Experts of a small language model.
Size: 13 layers, 21.5M parameters.
Experts: 128 experts in each of 11 layers, 32 SwiGLU neurons an expert, 8 picks a token, a softmax router, a shared expert of 256 neurons.
Below are experts of layer 6 (counted from 0) of a mixture-of-experts language model. Rows are named router (the router's row for the expert), gate (a neuron's input weights, with its number), up (a neuron's input weights, with its number) and show model dimensions 0-127. Each number is 500 + 25 x the weight over its row's rms, rounded and kept within 0 to 999. Numbers have three digits each.
After each expert's rows: "comes after" lists some tokens at least twice as common just before its tokens as in all text. This comes from a sample of Wikipedia text that the model never trained on. Tokens count by the router's weight.

# expert 102
router:463517551498486489516506478506499516485538464493550494563505506488468509507505503488505519490493467475515518499482490507514490525477442499535573499505432509508498489531480507475513451535482515520507512505510462514473486479504472458484499516491527519502514517456515488487468544498510511510535498492489509485533449505538474505472488483544491471504454488537536495520441525459483502490500
gate0:496473516544507484549479498520541517500486456506468497506521455469449519501491457506506501482526526495478527496520527483508488527525508485513519567450473495513503470477519472465504515549569441510497488493509487510510489454472533491504488517491499480505557561507499520482497483484490531478532534481472486508479484502483507487519520487522486484491449487484533498536493509464520490495527
up0:448479538497531471501477568495524469529519529456496523485535486499475487506517519507540488480494494484477553491481488500490517512548464523489492497539499527489524512511502472462512462475497471469510500486469488502493473536440483510522547519489482549499529527497502497542447504500468491472486500513494500458494500450495491509505511481500536537519541457507484507514511486461496530538523
comes after: " |", " m", " M", " is", " has", " V"

# expert 6
router:534480466520494511526491463536497536492492534481478485456476510514531480520463474489520488506478528482484467487472449462486478436515497486525475530481501473514499489462500484480484525523495470495516495515510498497490469468533475535481494489473498532475544491496511532551498510482523529498470463530478468447522529528529507539512535492466500571521468498510526478515512526523491524486520
gate0:469521515542488522493524487466481491541501495473438511468512464498487496478552474517528494483478503537447464503520504461523537498484472477496553479476519513504511494478486481455502532523518515501506497495508517479502498550507485484490539496524498500453517470469502528532481493500531524483495467522500541416502479520541488505469538507466538523493501544540514497476508494490499506492519
up0:516492508483500493523494509475534543523531535520499447492511488497513558503506520480493497516492523518518475549503522498498497516474473484490460553456445448486479464502520462511495533531469425500474531483504501506468520491515518508528496492499519486498538559507468500502479499480468511491497513492473504494525535497479469485518486498494486481512514519511548490455538499500493429538520
comes after: " |", "|", ";", ":", " 0", " 8"

# expert 16
router:470494501532538487479525464462524483509485505519524464486449498505461556507504523491498498492542492552502455529493455543470507483487448492556539522480504475466520508493504466503490500508484488503497538488491506484476456502481452510482517489517526540473511509479472467526523502497499439479465532511476547541523505497470526511511539506507480527489487512515502538485513462505480512493493
gate0:504518521467550516480519487499529532497463540499494518516521497495480497510502523562482476497526506542453476547438489521476492506500502518487462482463494513487492484475516497501514502486486437497526474497477476504541474495498514529511578510526454526527487508497458477532503512548462482513477516503531480491482499515491508530503513470494487537495515495497510489445501444459522530505498
up0:512484479525516464477448510476532565523501506542515503495468477502453506494518493501500539421518517525482498513455501510519490510495457485500500479528519553545499458491562500465498531455481479509497530491519547502532504508512438524498515486515494475461476512501502498504489512503492505492524507494524499520504487494511513468493502533481531486473479487531488527525508484517437488519460
comes after: "\n", "-", "==", " information", " ==", " Date"

# expert 8
router:487513503514501527521534490458483466503458521501480525515478494467537506485467472532487512465474469567512472543480521505489497497444507505497507507484458486516500481499518469489528484472507511460477480516497509485507519482462499500479499517509520519491464521469501480549499497508496550467496496514522566521476515504494500487505493543532540467555481447443467480542537499484499511523510
gate0:524473550487545498483500505470477481538464535512453484482518529514508493474501528552512480508484503532507477441477445503514500526474522516485562506477488494458484511469475481520521510484505498471534510450467488486468546534499490475523508536504508495481442506497510482486509493478508521502551498542547515505517497547476490505499524529504511478495516460488464504519534485494514478511473
up0:484516504497534474508508456479506489492486497464464521549480480524500491485498474510496487521491507467439475487475497544483503505503500475487537500510519530502516470536508477503473475516559520524515497493527510510502484513511474484504497507524527529499519515495464516531546498524499471535534514525487449519523525519434525486530465456494419518500512465485500495449472522495484530517548
comes after: " to", " of", " I", " on", " in", " at"

# expert 12
router:530497474502505511541542476559483517485495472526512506507507516509458527477504460522495501532547461470556516487501477532485452437484507499514507542496517478499530501480493501494500476506472497528505500469501513544488507516491445481487458517506511532446453469498542504528468492490473490486538496495504514485492482546523512518533508449502455495534469516484515514502490520503497524455499
gate0:498490528468576502527492471510503551544543482499494499506517500509488499529535507509513494443476495453481478548525531522478527483490510499532540460465543544522485498489475516464513507475532486492500497528491451512518513487484510520520516515474474498480479475506521455486465479463523448495493515461494519498518446510477524522459504492489492497521519450498509518535489522497517502468506
up0:520520514503504506521494468483449535458489503512498486479498540513457486503501474532457514538477540520515473480485541497478532495470496511520473473504477517508501466497521503497551566477505532500494475533547508515498495476499516447495507483486495509486516528469532484522522461534471443484489478531479498522502488445441518492499517524478501478491525493479536528499511542548482475524505
comes after: " |", "|", "\n", "-", " Major", " "

# expert 120
router:537484526520462549463491509494465525482526524478484505488475472486494488490482555503509469503497494504460475495529511487516527507504535488526497465464507467485506555470514511544495492528503536472482494468499489533470460479461455482485495504488542537507502516534455491534534515500463514492516525492465536512466496526523504523509499469452484499521524502548533465518486490485487538453523
gate0:517491499474476512522496477456488482501519497482465474512532530499558532479512502500496507518497493486511511517494500520476523484495524526455521486462469510501512450486490523507509498530497497452458519536469507482456490529497505494500498492515447518560488521502503469536483513500495504473549534470505482523543489458515498511494455493476501438529466534522553519539490507478468558499523
up0:501463502445564508537478462526537530476513496461500498507470483537511478523505521488494505557500481455542517523541516503517501499526497505477509477519493489533462532510487486539490497470521493545470479473484517488471456521545519512465503531510488509507504556488514468483500473460508471528494535484497516536485522542469490473493479506478476482482512507464528507486445484472498510525498
comes after: " |", "\n", ".", ")", " =", "=="

# expert 54
router:501496535489474508528505449498487486497470512453502505482525519480518437512511500532522499451507477487504523500481523539472473515488532525483521508489499472439519480552558516468505518484492530482508522521508484491507501476454562519499483507508508461486480548543539533516456497465470523490502508500473466539479485504534527502516473514501542500478503462502493498496507497521466551493490
gate0:506490508507482515503506505479478488497493513511505488417458503493524465540538524496536523485497484471491504502513501492512492449500537471506510525484486452472506478498509551526427495535506506509489491541476467517484477530515525489499510516515541460511493435548518497499476497475521493446492481479485539528481458549552479497510516496535525512527518498480542495505495507514517499485479
up0:491500519496495535480467475522475484519453550495452499487509466521513493504542515496509492467489517478493528479537441447532475502514474467498481498518467488513496483515498522504498505505486503502506496516517529494454532479515510522472513426517518542508501556473515494478526484523557481482498513500520543503486533511512518547483486482549521493520521443482508476494513466476537457508483
comes after: " K", " T", " Ch", " Sh", " S", " Kh"

# expert 110
router:486489530466436528504541515494487494491541499461515458507525534482492477505509491496485523555499501485497438524506501494488478485483505506457479499484484541507488489496467482522441470468519504506501469481512524471537477514513478453508477506530502519468505488529518474457517511490488456536530511528490512494488515530475490532465492489510475569495497500551490519512518509455475462542507
gate0:489539489473549479514476499501500495506513533485506531505517493538521549515518450521515506507477511506498480507505564506531501494458520504528493539490496496485476487480498457484469478492487487563517499471455505529459492522451496490438491525476431519488497502526509514503493470536542480528517510491512507532511525541512495491536490492477494488456486439503510476454508520480511530481491
up0:536526479456520512513471519496483491427501484534499487486475473519481516533499527459526514485509514498464518504508511534496512494542486517512526522535483550471507469520531483467428513513455485528496479514491512475488506491524513534530512496471522491505517534555474475487435504503482523508480469527459502465440490497506496534520474492487501488496530511493524517520497520489491548493465
comes after: " the", " The", "The", " a", " p", " c"

# expert 55
router:443481490531527459498518486497510541535485528527467498551510479477505523510530491565499546534525499522445510442536486506529464462491523524499503464541483464497502479502515477492524506497483495536497512517502504524511508524522494497554477484533490541504447527449514513530536519508501473481511512521514500510494533517467492494475501525496499507489501513483467470547482518508535510530513
gate0:540499440458472502464514487476525534499516520493521480505471504519515461485480492497491449505527519523512531439482480492502523497500523482462473442476516514496533474495503444489479504534493542491525512524537545503543505466535534509506492488529532493524488494469506462512511501470534444471516538472514497534496483488525503524486507495543507486467485512514506477490543492471518535492508
up0:484473516510461520471533469496497494525502497564469470458506527474487481505520491439491513474488508468494497512500515510475524585489525515528518526464527533528500472487474500496540523502482509519460543498434504468502479464483478499522520523490528501485470521501482499509514525465518497491527504507493484522548544455480500528531484502503492477517517461459482497480524537489529525487496
comes after: " of", " in", " on", " to", " with", " at"

# expert 77
router:520477503500487536475550493481522517479494517530515472526472473463494505494476533473495482550524486475518524504557487498544503487538469535567560496468524508527479501502508439521485522504476478516473485474522479479527474507524525482528518484502543542483475495476517514550519511534501494474526536514482527499467494517451511517496501470506474478484533478490498475482504518505476504476539
gate0:527463547508469478519514529503517535526438503522497498469500487466466452473469511481471526524494487518518498482505436520487491477560503476510532498520500525510513498454502514518498503526475437504508478441512528476532521500505461515492513520459500503513502524470518507526505499496483493511515522447519543522495505499504463523485522482493538477500491514493514495551506556517483463462509
up0:476493505448540473516497511501537480457520496477496485456511508525480483484522527481473503526468484529470518525475489436507532562517478559488484473515493497507507490502461497506530493532507483494497487502510533513480510492525501525517473494429477511545524533512535514508485493520501476482528549486516460485488486534507463493502432529476489503500526484489512563490507462505496517521504
comes after: "\n", " Title", " Year", "==See", " Date", "(s)"

# expert 63
router:503506511490520438528513475497547486560559500524470548527504456475503511479489466504493504482496533481516512484497516498488525483486524470480521561519547484522540549548471491500513464492515533450500506480501504519496510514473518516507496464534493494462511503453494498456508508517514540481542465524500514509505505528523503475490506488511505482470464455498473536472510499503495482462528
gate0:502491524502485455482520444519497530501538486479487490505505488489496502482539461511523486496491504506499510511469503496546447504496517434476508511535486540530461536505500515505534492463506502457496511476509484515490529548517504531513477519478529521518533483483476490495528544521487471474476511484441509494554503473486519511546548463484535533497460542511470486509485489482484505503446
up0:481487505522548538448435506462533500457493508520502503542452525485501512503517468502512543489522477512513491512501528488452515509499515473524484489498484436474476487501456456529516477480482517495494540497468477515501496524504490506491506481502515497454507482512470532500533501525518496525541510516537488490511483478439521479513504498526495547478539521519475473464504493515513519521565
comes after: " to", " and", " a", " was", " s", " \""

# expert 105
router:545530522439460536498534523528479440521547479447507460511493513524539518499479496473457472553517501519499493530491489513519485509458506525478494527450509508533485542491475521509506502482508534515527497482515476497551495470525502465508515501498490511531505516498498452466522518534476494486488555518497501470487505483498517536544503490497486493497472504517511492450464512534489517522482
gate0:550501491481473499546540483484542524534498504537475490483478537550521490467490516498507472502454508470503487493555462475546445479468497541509498511535460470522525518475483501492493492511551505482495490543455463481468508523495520497520468516482483484489472523551486495509511521462502516475500509502468517519468487517473517532540454487505501491502485533506503455503498490529523524503478
up0:517500472521539482493519503536520512491473538482548447522469469492529511455492518489504504467462509480497507556513481494509490522497511518497481477462528526508488467462567488455520519491509480485516537452488496537520487498472515522485505467474492488490518511477502519495511463522534474478510494493498518516496515538493425515514541470510505512533499487503526542499455552477516464487479
comes after: " the", " a", " The", " United", " National", "The"

# expert 127
router:506461519461491502539451497499501535517507503471505470473452509510447497492474478507490486497534516475502501508507502489497536507481517481494470475506514523515430509547515470486518440484547559519453487465494516513551505494491469528510481489514527502475497519536496528494486455479491451450516516497468499517478489481499504526488472544504453471534457485483507508484475506510499524510485
gate0:500499513494492514565522528501475518510483487500498504490534503543504487470482535545505525478518529508443540541510500521525486469473481500545482489493489510512434500459496489497447502473474486479510478485532477519565453453492509527492486506514473491498516510490557485494552512528537508491525502525520488481517505472513454518487494504468471514480491499538530502492477463500491509472457
up0:530510527560502487486482483501512476518512500523524505485467488527508476512541487503497490561471530507482494519475492494541513511503475467505501483494585518496497475498528509458526458504528509508508417519473492502508455464508530494568499547534510476536523508470510488481483511492489464472534500484520505459484464494491496472454478480508505506481516502524538514506484505496500489472470
comes after: " the", ".", " The", " a", " that", " where"

# expert 68
router:463495554536505496528538508479510464561481497507513485510505531545479499464526479518488522549505545529493515493493497523481492476496464514504540528527495518505458466502468508496501471460536507538519503532454545538534496526535490476501527465520509488530465531491467501540535504522496487464479526517481485480516540506490517485503473530511522515515520541515484543536517506490513498516470
gate0:554455527501525467540469481511509520529487484517533532494475505515512523458490495498520507501536491514533466494528499528527480515499461513522512549516492451499510520495478488506476556487513496438481482495490505493462511508475454521488524471490499487472484473500431502535494506501511492498514498544500535495499503533446506449533508513495512491505474481478500515461513501572523504482463
up0:528503487495508481497506500522508532473554517493489499520477532475492488461489500477501502538491483519439485533495519492509501500496522477527494513535500492458502449466494510561565498442486451463493514515474521527554510525446539517466497501525487482463504455493450506521496525516505511468527533485483498516479499487530496461488471465519512479491505528475524522529527511503480524519510
comes after: " of", " in", " on", " to", " with", " for"

# expert 50
router:518505499532518504482467541459491494510515503527465505478531446493527475501503522496508507500531537521520518493528468460475452508483513497528452477489536459530495507505508528525495468526485469483525533508440514464455513477487550480496501496523544505527535492504553510510504488473472510503527508498484474412519494477482481505464516463511508503523516553505525503520484513486515492507491
gate0:467499542508522516548492489521517525504481495491532516505481462555504497498513529451508473482491501470454494509538486522523490511453489526441532504517550484497490492506510526472535509537487489489474523497473501519512528486512528476477535424507464493499478494477538499483488448495526479500506515510498489535475514502490470552435542520523466478512487494508493521471512477542501494486504
up0:498489552486494497516512555426524515497481492529503520513495464515514466517452488476513523494489537482504529491476509478504474506465544508498486474454521569494509510483502520480538460528479541499518555527513505500502509533504528526466484467455470500517464535500476501463493493509502482495468519519502512495509447503542509478464478535495473496515522477492503458535506490542492505489482
comes after: " ", " 0", ")", " 1", " —", " 2"